From a checkpoint of a small mixture-of-experts model trained on Wikipedia.
Size: 14 layers, width 128, 45.7M parameters.
Experts: 256 experts in each of 14 layers, 48 squared ReLU neurons an expert, a softmax router.
Training: a variant of SOAP for the experts, 491M tokens, 3743 steps.
Below are experts of layer 2 (counted from 0) of a mixture-of-experts language model. Rows are named router (the router's row for the expert), up (a neuron's input weights, with its number), down (a neuron's output weights, with its number) and show model dimensions 0-127. Each number is 128 + 24 x the weight over its row's rms, rounded and kept within 0 to 255. Numbers have three digits each.
After each expert's rows: "comes after" lists some tokens at least twice as common just before its tokens as in all text. This comes from a sample of Wikipedia text that the model never trained on. Tokens count by the router's weight.

# expert 150
router:154107100110102148133106103149103108104103107108152148149102111105106149150101156104102110149153152102147154157105153098151108156110108159154147102105154157100158157151146109102105151096149147156156102098156106150105107149104100107106152151154153151153145150150150144106150152098158151103151106157105149104151104155102103154104158102097151159153104153106148110155101108148153106110102
up16:118120155163184162127146118137142129106130086127190127142119101110129112116140122088137145109110100113151107144139149133110137209059116131144113110142201112107124113136117105162164121153148151121108104131124155144121135137122114166114147111140138152123096121122153125080105143138147158138153120139129159162143117117148135124160120104142115131122153105059115141103152089133162122141160
down16:123153109148106126139101115123153084128141127099109111120161151125121122091120145187133117158114103149111101134111140102105102097146132141096128133146131167163134128136138129094118118121103147088109119114164111114131086085184104094136118124115168183095139142148099120106144112117156133139160183123140197135136157141113075101136124122132072085113130093116117108126140156105151119118116
up17:161098132109125123165106090112106087089115122098129130124122116126118153146149123106156127106112131066097115095147112139084154175138093150152118128112127136123137159145087105086114128125143180141162136117154117114097144114132123131183135149099138145141158102138133132129165143136110180120095132145114155080129150143112158167120093151146120130118084197090110090116121127122129124130110
down17:134131121123141121126110121120147117158178138167129135127167140138066128151124144120153115157173104174133126104156111096114140151077125093167115107191123119154126114136146102111087149124099124115117115112131091093151094137161154166126128108148155076152153083146090151091116157108130125123142132193133132139139129091106133125143147180101109136117151099127125160109115129138128106122115
up18:129158117108124165131123150118127172131112127152129141164108111124145146120146119095095097122153114131113146137149117097129113134123112118147101134133142117123124132121151130090133110131156106092115094126142084141154116155115149098124121153125096149186113158096155142087130108100154138159153102132143127128160100123122128107120167050102199152145082112111082126153090093176155159098128
down18:125094154166124117129155150128131151138117113114147127101140118134167127091123167148102145094109150097146102099131109123179110087094132170141129097172144116119111133139151063110119083125096101093137136122177118158155100137141118127114127108139163100211142123132132118152133103144114105107158133136148143106114156135116140115115164102098178132125121117115098134140145133189143122129159
comes after: " H", " S", " B", "ss", " Ch", "l"

# expert 34
router:145114102109102146131103102152100106103100105112157148151099112110106152155101159104097100152159144111151160156107160106141106152115096151160153104101151153096152156145145110102111151101147151158152104104160111157096108154105100113111152149162149148155161149154148150101150151101154152099146108158104151107153105146097106154106153109098157149152109140103148110145105106141153106105099
up0:106115086123123122075133123161164097078124109123178135161125159078090110120105106124109141166137133150135148131116168126148097134144152157131138143126085105115153135137118111122119162139140184148129118084131118126095112106141122094094141144150131109119125165115072169136123124144124124126152079123127122130113152134167132127158129145125082133086115153099111151139117144131106071131185
down0:125170098158109146130118147140127102155155120132136130116129100186131126133124112102097117113136162130117151155117103115118092112123106148150139115138159129119115156102171111117140122156120072192085094119113138103187087119175137115107132150127139174100151142148140124161157123188087143111117087165147095119129096126133116111130135149127108142131117127205135139125119119127125122156100
up1:159097084089120121185131148120141171135112135124146128143162116110128123111092137165158122129103096111106160149116142150156173131092135145100096114135089172159139135158109122146116124122122106121113178081151100122093132109097128121120127114161144160162126178116182100105149140162128080110128130150127116135160094162141135172140131111101154134120091128116144123101131125096119138085130
down1:137176090133113150117105177156114128135140124124151143137091110164147129168125113118106119122129151144117162172115119137126136116142170137123123111109087141170114097107146104158144116135138117153120120095123113127108091135152126180144116124154137205131120133112155097132129078129125094117146112108137146128117124157093109101192117087156094158112165108155137129120088108119106187150142
up2:153124116132098134145137112147115125096147098123132121120122117133119124153146132109135119149128139099151163120128128162145116134088165133139162105130128105084129107128154092154138171128159155146161160094120118110157169174078150116131166145164135130119130129100153130150080145175152115127166095141110129105159135104081116097114126144117131139199128106100147121165179150090139161142081
down2:128102087110125137183140150104114098119144095141118160112145131176161130120095129127113120134147097180124139116157131123095111121142098133105122160092120140165157163142095140056106120134137157110130118121058148154128109102138141165103107176108086129122120087138163123153132129117143165120147130180151147180126128110179141145129135132137085126150129143117102111105118118110123123124132
comes after: " (b", "\n", " C", "um", "if", "sh"

# expert 50
router:147106104104100148130104114156099102107099106105155153155103111106109154154098159100104108152160149105153153154108154103149108154111101152152150104102152151103150156150147108107105152104148150158153104100155106149107106151104103107101157152152152151154151154155149143105153154104149154108153104157104148101152108151102106153101152104097146154151104150107152109154097102148154104102104
up0:150122143150157129115111082144089106121109125115120127128120127077215136118143150115141108157156174103149143160162128122129140159138119119169159107088135111108104128131154131153094137116131153147135125110104160133128121135100163126152112187110100140141136125129093124082064126125159130106117113172082155141135098130077152124123177128122120126113104108103130159145136122135159104120114
down0:084084084106149184162123120155101130144131154124134122121109108107101127163155117148119094119112116115153172127129113127088171125109130145153112117150134126126141125153152140156132117126129092117084151154093158089123113117122133124152129140080162147146124115134143131097157115158152092152129123120105125167071149101137096133170078167141099117117093131067124130126158107111087110129105
up1:096096088150146095128134125106152132143149161100105150181152151132123126182141146126142132109089106150157125138163150138143150164110109128162102112081105090125178158140130102090098167098131146095111128121145083133070148158115105126136140108073115108077120116135158118133157163139116105126150121141115090100147121148115125135120133109118137132128089163113136138157120126170143160118114
down1:106105134133130137099109075142116180118132157099122068122095133157160091139141128115120106133110123164092111084146158111137171094129138098127152133148151132150144156134146154131106129148137120149125162109137129172116139103110112165106128112129137128120122161133146124149115153194127128168100095153143120080123132182132135105154145139101111118100190131105123174178128120123118128164131
up2:096144155058137142153094114128059123108138096104100118125128124129112130110091150106102111153144168149151124165097116116121124153171115178152154125073114127120152159165131092088063194119108153098149139137128146132141154148133148130123114136140131126137124159117162148126150142108125118104147112150136120127163110115104121118099103091103139168111106131117144112166102131138126106130137
down2:097116095090139130164146089133083130125082130149122123145100093117093096135115127136139138144126174130122138070123134149121115095119136161127147113139118110105189097113133131166088136137145163152079135134132108111169090094118161124121131066123147123151129160111147117123101117060144141142126125127136119105123157130062172091120110136141149122128167105117142134121153145127128109132100
comes after: " New", " an", " the", " E", " to", " and"

# expert 63
router:144110106104100147152095105144100104112105104104155146152099112106107146153099160100103110155158151113156157155110154098154112156113097153152148101110151151107151155154143104100103152101147148155155103095155115148112104153108097109099155153152153144152153150150154146106149152106145147098152112150101145095153104153099102152103155101096157156154102145105153106154101109148150106112108
up0:115079131094131167147134107196095126168122107123171155160155109099113130135078142038138130112181117173113138152121155148127112198124144152101133154164205168179121102163114122158161160110157150116128114135135112131125125134127147113114119119118133131139126101131121157119135115106117132130172116141125150122143112129129114142122135127137138160129130118137134130124111125143130133116120
down0:153189130090122087139142110104139123108167145148128116105128162144151134103088119106100115124160152161081123165140133125098119143125138113126135112118112112129124152119093198129143164119092103077135109118126116156166135118137105106134152175106083103132143174110111167153130160106127145117086152107154185166116141161129132095121126124132102137143135105113168149119099125140150136103128
up1:165130076121126147107095128173146138143118143112125126131086141166083143147124125130087133126157131106133120117109132109170130160142136165114151127127154153127117093127134150135123155133127109099137149103114125136117120119131108129112115134128152171130121133110154145104114103104122127053116149138073183115151095157119146108072087127097079134111141211118138143120127084113104094132123
down1:113140112144083093121088172101092149125143134107149113098156089137106102136145126107108109110138160159116098114134136148123131115166170121106120061145122139122105160117118144140139112139144112160100111138143052133174127144101161115101124134134122161088118078137114147148141108146104159141120136099159130147121110107105125091128141105174137118110127118137117139175096072088119126120104
up2:141117143092073117125090113140150128201117132136162076119130148099135138154139138131127119103088169105132163154092144138144095124157118109178134117128126144131134161136131155114113146145145158142169123097133134145096084131140116117112071138125140143122120131136163135121134142123166157135116065087088139114135152152078129177159163113103147108134126114091132115119111092149158129115134
down2:191110109122157125128094096123132153138154148145136075078148140120133124146157123126147102124157106123133141145123105124151116145082159108140096116157121118130130187105139137147151103082142112176116090133106105143124139156136116127117142122112098124122120115119107081107180085119169164177108089130084121149125088134130146112139120140127126133146141105119135142163146196115107146165123
comes after: " |", "|", " /", " an", ",", " and"

# expert 212
router:170093110095107141110102081161091113122123100084158143155126096099092140138091143099113113135167154117149174163092122073143111124102120145137131109116143168111165160143136102125112169124141160149149105107125124125106113155118119073116166170169137130149134151123163153110148135085141150101143126142103134109134103134129109163088141114096121150143112158130144113150089112124139136108114
up0:118113104102120109060142113108120102098126117125179132118123130088133151133155166158143110107071170099134109132097103081102102155127118184139158154136122157100144155145136127166174140067147109144151110153137115147092162124131143133095121150123142163171127159122138099103111122114107163131083137136146137127113121143150120154110147105133138105144130166144131098118133126151115078113128
down0:128092174132149133150156170136114137095095144122157165115133128150124152082100121151128154146107142135146107154128113160150121130110093125133134114117141127157161145105093103110131119077149156143062095129123121103112135074162125122123082110079119120144119148103172121113112097113123095146149129139142144102132136148094141104154113120123138189103145167122108132100145071156172145137123
up1:132127086129098130136081126180115111114099129068120116147146160121096108155156130116106137099108131100135113113121123113149134087131149173160166123101162114115125107128129179139112123121186143167149115093153143141141156148082144093132130197137133148110158099135168150110134130155132152119109178127097116150160115102145109166119132148117161122116143120118115137115131148160167125116092
down1:146160135137105108143153139085122152142101121173156118124162120065155116114120149114105100121138168119077148046192147180109132146118143153119108106091122086161089104105118129175186124082126113122117150119102123087151147132143132123117146122136145125155143115156148128127139147126112109143129088117131120149143093116135130114129122123170127135123133122119131128161089145107102118122112
up2:115132117132133156141109117124116112137135134117117130127103136125123141129128141128133149127146109114150157142142113112123142155124097123130139104123129143111147113173125134131136169126147137176193147125126156110144104128119140168103122155123156097145177068141082156130123162109121080089122110102091149075126093165176096168138103118094156127103100105047087151156119124156138151162137
down2:105122143155106151158140162103137123135118090137149128113135159124171191142104131129099120126112120121127125147122096137118121107171130123100129147154132154165089112121123212119152143126095149121126144126147096131174122138168154173106131161106135144084126153176130111084155109114085093143122129074135170121129112129171142099135162116142146145106161120127135143137114146140133172103119
comes after: " the", " a", " was", " and", " to", " man"

# expert 65
router:152106104105099154146100110153100106111102104108152148154100112104106147152102156101103105151154149105152156158108156101150106152106104153154152107106153153103151156154147109104105156099150146158151104101156109151105107155103103107105154149153154149155151155153150141107150152103152153103152105153105152103152106155102100153101152104103152153152102150107154108150102101150153107108104
up0:106119111134113115137123128152122126103127090138170166113097112148160114151083125112095148129147126122116124108093131081129145164088121157177107133122112134151161127155142157102110112086137133151140081117153128101114144081114103113149180076131137163105131093170137153140129132100156098149112110144118133135124130111131110114133170139140104178119123159111092168149094151152156139181155
down0:097082174140107149137141135114138114134120125123139136123134143106123165143115125129126138160102118132149116161157122097110130141153113111169166150127099110114114124135138107103135150114105093104106053156102108141146107109163119117094152159121139086130171123136167107161072121139160100160154131112099098145134135103139131134102170098095085153120101109080096143124148106106161179124110
up1:134101105149122106108110165116114107133144116105113179108104118117143150129086107144133113118142176124109115144156111142137119136140126154131111134137161178092128182153096134151090139129120094119169149136080093125106141130143125120152154101130137118136163094158122139138161152131117094110085123133110130108158129189152130139150133127080158161197109126144112081125084128133166097108123
down1:116147108104099141107142120106170154118149082150143078106121106130178123104140145180111112154086162118161092141136118179115163117105140156146072131096151127127152134128118123109119148103144114132090100152096122158105133134113162110112125141116069106132121138130117113154143119139117131146129146101129114112083149139144087120147094104139149175152110180122117183111110145118102163127124
up2:153137092164158115131141068188158103147148109147160108152116111120109148105108098171133109155165167131120151115091108140152131080131076158085128111086135106136119115160145144127123125136113142128119128066137109131140124132147153129119148108137130137170125141129167172123109131134160141127135105122104170119150097106072125161091136110115117098166109133119108165146126146148097134145108
down2:109136095125126131133118110168121129177146156156122141141126114102098136116143141125125145143159138132125125132110135187111121126138145124141152128132159097130138078136109131154147149124143128150128147172096135144066129101087113129084134146103108111147110189118142120104123113129128140077110099102154125152089111139136064071129123123099128123140116103168129108120098141086086130204138
comes after: "ed", "a", " used", "en", " F", "ing"

# expert 177
router:149107103106099150140104106154101107110102106107151151156098116106104151154104157100101106154154147102152155159109158105151107149108103152154146105106152147100149159156145110105105155101150150153153102104153109154105102154105101108103153151154153151152149150155151143107151153101156151102151107151104150102153105155098096151102153102101154154148105151107150103148103106148151105106106
up0:133142118067105149143105107108116119106120129120127124137154106126142144134116128139132094128137149175137119140123140129115087109115093128097105120144117135130155141169103096149099124115167136095148101101120111174159140110111166128180185095090137086181117112136128153096158149107152110112123126155115113134093119160136088123122128089139100098125135090068093149096180121122125119153151
down0:109111110101148112100141169137129099105069144134111123075100168138128120155140140121154117089113104109106173121150169155168129154137130103163128132116106153125117132117133118129101133138137122132103088132114135096133136135161121169148080109127111194166110157140088100125124169114159111123149108137141106124159106135114120129140106157116128117112099145173154103116119198124157177123143
up1:125128097132093147148076152156151106100145091144096104108133159119138148144120114125137092133137118123167123130131105099149138170135157123142109148155146134103133126128153106119128147119107149144148150114148072156123134175141134163125181144107136114165126089159132106127173132135155190172151155115099122112132121157111131118154146138122094129105149111097190086123118163158162110098166
down1:140079135161125101104072123124125140127163161155167148155126059131098150129135109114140162124134141110115115090159134104123145123147089117115122152160134135138187067120144121116126118141180153137154176175103128156117130114140126103121130147111103132143105117162139104148133151153132136093171125129088115138148133124147144119098117123147101129099146104142100127186121100113176146118151
up2:133131143114117196149164135119133118055126116134153117119110147121132140158086153127154151162143149148156124122105141126145107112118131120112132140111177140128101160163110085131120176140136126168127149128135104127111141123168139152117118144132107096106118159133120168144134137117099147110116157113118175121130113135087152143148150083085143140101110141091121091142098155181137109202116
down2:118128151139114129134141103127138148146085135099086117118132096128092101140145143115160124136104148113090080127115072153111181126121113130150156122136074103145103185073107157122158135117111134136061113078088155121167138146090147145095105119146166166132097091124140127138174138123124117102126127140121085138123123107122144121102120120142128127120150117105129120133100117139126190129130
comes after: "au", " are", " L", " Se", " l", "igh"

# expert 59
router:153105102106101150136102107152103104108098109107149152153104109106105152153107155102104104149156147105152154157106155100152106154109104155153152107104155155104153153152147109103105151101147151151154104103153107149107107154107105107103157152156151153153149156152152140106154154101152151103149105152103152104151108154099101151099153103101150158151107153106152105153097107150152103104103
up0:117133155123087128074111127156112157102116131114174151083085119137126128151116140170140099095111145140119156195133098130131112176135108147126103118143106128091123129176104114150109157109146128161100112142102149128150137154157100134144170161129101160159174134170169111154155128115132135152162121124136092125146091098133095153085143130134150110143108128113139124129139148116162134084112
down0:121149129088102115143113139111136140143180137183122106142128149129138095097122140168120156145155132127127129143104116121151158122168127100100063104168141119140158131137140102135157146134118130116126123116144138103130124093124092090128168108148116152150091113097131166166123122147172152179091119129145133162088126156116134164153112146157111116132165176103134125175096094162100139106099
up1:124162107150140146135111140217118082129131149140142158093100147127104076106130148116146189159162102078108126146130114125132121156162146191137081148147092146099147106149115149154144169118157139131169112086158108134128106095103141113127135146113144133129119147087131166096124135118127136141140111144116140126122139159123160118107133120101180118127129118132118137107123086098134116115140
down1:167132125120074131107112148141090079137097081147157181134177112151068098096128129156120138105106140103157106133116139106138108132125105088150115122168124117119105136140129124136142123134107141189089130101167132108146166132125113100135175150113152115124115112084129086129120161148105114098123160176136114138104134108119110168163163115108132126136132125152156130084135131141105144107118
up2:139073132167143174123104094187134144133122126096087104115134118094125154141153146110092145058178140137063128126112186155115151145143112124145164110112134104113113123159090133092128111180128128164099086086128151135104096155107124149129168123138102130142153158137143132116147157118157130127162123134129135138120120143121130137117108135091148143127134137134124137130120146135150134079157
down2:131090123159139106119107133154101108135102136140189148126162122126116139111155125088119100114159111137127162151137140115158115119128137142134117120133106115124104133149123062128146114174102106168184178109161118110150131120171135118125127121113095148135147151096119101079141126118093112121097104118132121156099095142112131122188088066130118107145148120114141090179090122146148096134138
comes after: " m", " c", " to", "ould", "5", "3"

# expert 41
router:152102105110100150136104109155096101104100110104152148149100108106105148156102153102100106150154146104150155155108160101149109156106103154151148103106153154104150159154144112107102154104147151155154104104155108154103102150108105107102157156154152154153154149151149141106148153102152150098149106153101148103156103156097104149104154104100151156150102153106150105148100106148150111107103
up0:124085157112131141126062104124096133145132133124125132144133172133143156158107126139133093112112130122129108131131130128097143143077088138134136151112129108137150130120133146110130089142196127105124122144154094145085104107113123089122133131151161162143144143166123094108106152128116067124146077117091114090130123157136134124109117127041149096142103107136128120144100151098106150092157
down0:126107159145125117105124133162133134158160169110151158128133125131115112151170163132146082131088157111113122158105145155138131107142129089112142151143127153153150120156151111090107132147145146164133138115136100170111100175077152128140154094178153145164133146161137119164120107137159149123154181131132147149099153150119128105085142187099135113138110150162160105133147132101154086142140
up1:131144166098117173110118094153127092106160110120135171122123079103101093138135143092089125139141151120108143139085139134132101148138133125109125081103154148133130135095082126104199121128127141150147108125126124169142111134133135151172118115125115154128144085128145126136177101160148152138113116132171134196108106179126134134109143123101157122166186127112133107103144122144141115142133
down1:096106161130150160147132123118177106101125129162113149113129123150117123176107149101141084163096133127116060132138156170105127187078121132146144112143135151142113119141115142119116136115098109134085106092149125165165129161158142174144120115122144086135125152133102089084148138112138161138133119184145107163127112122146087114136132133141131107132077121112138135113164151139124132121084
up2:133105126106140110138114124142121130142123112127116140166116147132135132125126159135144112131151126132116157125130132130122167110114100140121124101106140178117130150111136151143116151126110146116099116118151108131097155168125090072134141089117132132113117143106149146084108175163150199134060130091145093123096147132089094119183107080136122164083133173124154172107129113111113070138153
down2:116111136166151111109165130086106141152160148103125122102113106152117111148142094131090170157104143103129129134102120147113143108154079108111108102114151111095122113117146090141130145103123118141132111161120134130131087123163124126111114073104134182139147107143169135136098092157117126065113168091144140173128141135137110099165125128141105156150140111087144168154113160112170115129085
comes after: " d", " s", " me", " g", " l", " re"

# expert 185
router:151104103104101151137102109153102105107103108109153153155101111108107153152102159102103103149156145102156155154109154103149106153107104153154150106104150151102148155154150110103102156104149152154152102104152109152104103153106103103104155155152155152151151154153150144105155152102152149102151108151105148105153105157103103153098156102099152155148107151107150104149101105151153106106103
up0:141120117119135116127140120139101114149112093166135127152104088119130115122100134108156121146141152106138148119132135131086124149083127132086120146116156118130126127127125108117110083133152123061149133066134125097103128147112161117147098125162114136156137134135104151087145186090134093101115113103150161110107143137111121143130111162068156161178108153146110134137102126198077112147139
down0:111107126127140162136141140101147108173128095165125143106075115118081090119104122141122137195125086149132124115123150143097152129165133132130126092126137120102120174116095157139102108131115129081114192134128113093117141115160091140099109128102154123150108182122147156155102121125134122093144127128128124139108155122138108157160150102156183148114135165100106114105154169135121083129141
up1:128117111116106177130126085146139142125118100097121106144147119110138077125110154138051125115142154098153147110126123096153125168180117152154147119139129180091147123156131134140129176121162101111123124162177166131122124117084149124116129143124080148126150156135113126150152127129180109141110115102154183110139138137122077136130120117098144087130091157118126117109106121138116154092117
down1:104141114158162073110188136102111139109141129161108108153071168095181093171099095131108124129099081160104140167132127145145124111097113147125105110125114095111111132094158135140147136134129140116125115098096112126141171115135155118138148133092086135154157123095086119145132140124127136129105143128140116156145134155135105113173141069106132123102144146096148117146125163146129114106166
up2:122146122132168131108070130129133126097118134075152152147099093110137108145139084132103122116129157073166112128135121110107108104125102122137123094106139161154138115124097162116118126102127096133166131094144097122099102123130116123126097130160119147108135132125146120138119147158140176166124144111083140135146083172119130157134163117126158100093115178118096097168081069129153121129095
down2:120120141122167092141153135125121101125127146067060116161106147119108127118087127165117112167153105131115111191132116106137114134130107074127135127158095127139135121129129097103126112088159132147133116159112168125125132135156146137167134135115132103117109142112120135135087181137156088152114158116092130142096132128148127088165138099132146119055137125121131095094145118099154113172123
comes after: "y", " R", " w", "r", "R", " s"

# expert 22
router:153107099104100151140101105148102101108105110108150146156102112105105153154105156104103102149152152108151155153107157101148109153107105154153151111105152149103149154152147112100101152101148146159155102103154107151106105155106099106104153154155153152156149154154151143106150153099151150102148108152105151104153102156099102153102159101104152153150104149104155106150102103152154106105107
up0:104104114147098145102108138146111129115154106098133176120131123122137126131128109095134115158129138121121138132089155132116132115143159128112144108129112146166121118114130109113171181143109141083127142132163126136135087100175151143109108119154104168115127174118133113113183151134150144144149091144168158086134098082105119111134160091131111172145173105128208167156104114131138146148144
down0:139134133137130160080127109090144126100117129110116161111132157125123140188095140124112146090150119139152123110137128150123139118108125135130113151115125191164111168127148095079118131133148143130154093159121147139098094143112148093141160085142140142127148186144131113086156150136136152163186105133122112146129121116139158161107130109118104108094121146108148093182108167097129097098165
up1:162156120155106156136124119179092149086165125131163130118122095102098096141094174113151063118143099105114126095081149130154081181151145145121138134126121130097128155138163126140133136096134130136101101132102124161092090133142110143143117145145187120140167159081115117093123151128122154155138126144125131132156160131155122149146154146089121122160133146116106097159094121132117117114138
down1:118139102154138120130110154094114116113117094127114118127120141106140153108114102141111082102121135138100124136117155098139127140065135117112149150150142126175090147096145117123152119125136128131155218135147162121181103140123083152140126141160107151179140113152114109123149108128136116144134130136138094123087103144129119060093090145132119122126132068115113173171153133118134136139090
up2:171115137095148124109131111087074124093118136181151117165102113141129114177142144112152105138126120156118116111115151139112131148149113172151158167130122155142144176088123151117127128106184193118170125101147106137108127166157113116119120139163129145115160131147137157171120100081116114166150149162127120143136120107156162129130145110115136153170123154128149151154151145107091123135115
down2:126124114122110164158132114125119118112069126154107153119108155136162149151100130137180116114138106153111109153122146131115151153110140120094093138142106132117129160145129149123130137160124098120152107098111162125146089188123150125157121071142126133144133108124181153126136123136069125117181116146147100166130097060110125087138068150127119142131100169109119141125098117095154129147111
comes after: " M", " Mon", "n", "ss", "ig", "ix"

# expert 69
router:151110101107100149137105102155102105107106111106153149155099110107108151155098159101106102152158145102152159156108155101149106152110105156152149107103158155103152156153147110106105151100151152152154104101153106152109105152107100106105152156153152152153153152154150141105152153101154147105152107154105150102153106158101102150100153104103149155147102150107150105148100102149152104106106
up0:175117116142121134175158147092148102063140097124120149123151097104119077123150133138136073148136138116115120153105121099131103148083104108189123117173143145159099110200132101123126179149056158134143130116117121102148117155107134147136133137150120139127134162125129111094137093097103147091142097147095129150145140106143135126141138136104137116111113106122111106135099108144128128123124
down0:146129114094091123143115122169138145077069140131081121137119096147146118133137132145121153103138124106142152134154096157145149119097177110135094107085161105170127158101160156101131165145126145135113069139156139103195126145166117128149149114110162114141125114121160122163142143135110127131116158143130092146155116134136146146164111153104142139135120188139131129145135151153143170168133
up1:129103133136102141174113137094116107121105100118176096094107122153114148138126119097111135075131142108114072133143128135142114159112159191134100156123107151139153113157152139117165130110118163149142124116122125078182116172154120128092130169083122138153143107160148139093112151155121133098167133172133136141152125161116156168130123144144153149164146109104156119126104121155147122102099
down1:117164086136153127104130139114117108106138108106108140102116111109133105103108133112171117139139128148123151135130122137191108089138155152136096142137146074141134176115141093114129120107151116141114126128140111107098095136137133123149121101097145137188114156099107136127111120136110118122132123158167077110096144125115132148176062119124125070117114199137107105125136092174158110111154
up2:124132135098113118128132109109126123132113125116184112133108072131128170150088152128140068113117121128130142137136099144169143140102091157111137151101163150081136129149142129131091153124147131121165092114132117165131100158125107121148129158169115138128155136112128160114122114075151174156133100130152147079105087147126121084081113067128132118163099122147138123125166116150162141093109
down2:129122123143126134137120115094161120124090078134123162098113116111141139124123102158090104153105145123145082081178109133113112129104133137134193126109154127113137083162117106141131119083117136134122168108134169098071117143098150144163111150124133151099137153135132114084137115074104107165140121121122139105128149131163150174130133125126140089117128150157130113150111111089114103144193
comes after: " ", " of", " in", " to", " B", " b"

# expert 192
router:137106130060095171137114122149118113113106060097191136122128087127089137135121135099128112133141133087161141164061144090143119149138129140147180144113132166103135146151154081129132136128134159159141114103147127135120132132077104085073152133155146143145137121151125131112131166121140120122141115141124144109145125146101125120101153110122132140181121147106136118126130135143158082118105
up0:099149115109156117117135170140146164111125130140166144125110069142149126095056143133137153163162142099130118154089129091148092157125119164151090132095118145090143139147129120116101131105119166145135090116143153128138129093127081093077145136155105148142143108144137123112128131155137124127120125162116170082112134103103107119111134076146111138180182133114121109142104134132147131112157
down0:081147158125125166111123105144133148173094183143110135144120165129121096083110158120134118157119140103121150126142123152119117139145188126137106143128080163141152108123110142095103120124178124124081100127114145081140081132167151172145127127136119136139148116163102075172135110146125108129124137108144137146120142148112112111163136102173117171174102149099143118161126144113108125150146
up1:151111172128130113098137087148141151148110136124152104130101087118169162151149096093113138153153097134119150158120152116137142150141161126112121116102119119074169116136140141132107167116109147161152135125140105121142094078105150063157144116120131119151115143097125150091172160121125137135103147121127148160110109189085096115117140117126146124130144152091105102100131159126155125150068
down1:103095167135138132150119148096152145095137170127139059141119138153112129085182153121117157115120162130092131138179135178105133097100138149130116140133148115118142144067151170130123149126134128116159118122112132138151132151161116121108144098102107118153136161122113145149116119138144138142148162146158118108131101092087124084093126121136098126167150153082100107141084155090143152106131
up2:141093120116117114110137118130113136119125164144128154134126125119108159087121146119071157104077134127072118180122168131132114119135076100099121148118116108128107139139111131150163106112086166158192074126128118121150130088138147168130125131172161149138117158166118108070113182125133077104112138135114145134135126116160155134152116138132107132106141140090140098133103140111115119134152
down2:133149105140120099143120125133147139104126142157090089101155121095180030143169129123136118115148112136129150085080116149146140088113174143126110129159110086133108129147125150128095085085146158107139112116123114154152157084095124141134123147136106105102118101135134140155156114136101118121117132137156154115127134123145158168117146159126149094133132135163087129147091147113126154083119
comes after: " pro", " the", " Pro", " and", " a", " ed"

# expert 93
router:151109101109102150139102108153101104107103108107151149156101113103106148153103156102099106152158145105153153158110157102150106152106101151155149107104153152102151156155148111108104154102153151156151103102151106152105107155108102105102153153151154150154153155150150141104153153103152149103151105152103151100149104155102101152100154106101153153153102153107150106151101107150152105105104
up0:138150103156106128120122083129139097103119120161157116137158141134115144163109145131101116177128120145119170126148154082151096129097146115133155094094143117123147130115155100127085141136133143110158125136161098113100125117132123123176067138088132155122098165152126095084122151095127126133076107167161110092151066150118089095141162123103170106137120144131145131134140120148118153110130
down0:102104151151108100179178145106087149109148122111116072169101108137132148142092150149134101141114144141134162150140130161137114151174137146115125117099109097143065132151114160139160099121098118129161152149141133150123102122130152126115132112133098136131138153096138113131148117167113103114122097092149136168135075121157120102144119089126134118093172166168130138140104116139147183114151
up1:121139107132096126099107174146093085140107141131144141145121139123155169143113179124118169092099106115145121137137128129191136154150115144137111107111168149097147122131132130087131113112137128150131105125131161115120120138132164112163145158107126102091133151128131120151173114123158167124126104152078135118096099162099149142179156100073131132089159101109133111083140110129175131102098
down1:146103161157153101126095118118109144146118138121121111095152158132118121133139142128138157143139099134127123165136125125098132160164138138142086137167136133119116085174145128065126146130117132127172128125139115094128136075187151097143148136103154137144146074140130109085109127113108181151103126139160107113091126129188100120138121120148109091193146112123144098131119179136100151119134
up2:140144108124114132137092111112141093139138143121149123182118101083119126125125140127114103131105174162124114143125119121123148148128094125097133106119141149081078181114124137128167127132108109135083085099119150164139126115108089113118097151135129116141137147154084176085124138135182161145101151104154105107146151133119189142117119130164110084141132125116086092158150128111163098112157
down2:172186127121139110081136127076120078099155151094102176126151173104123146116109104137162128147097087119156099109151115146151113142148148113144164126185085134116131132127171132145090136102135119127131135126144182125126170128111130119162160119123116138143119119136083135132100161104123105150101148112100138155152112157134116130120120114146167103131105077134103103167103116119126108143135
comes after: "ed", "s", "ing", "ated", "fer", "oc"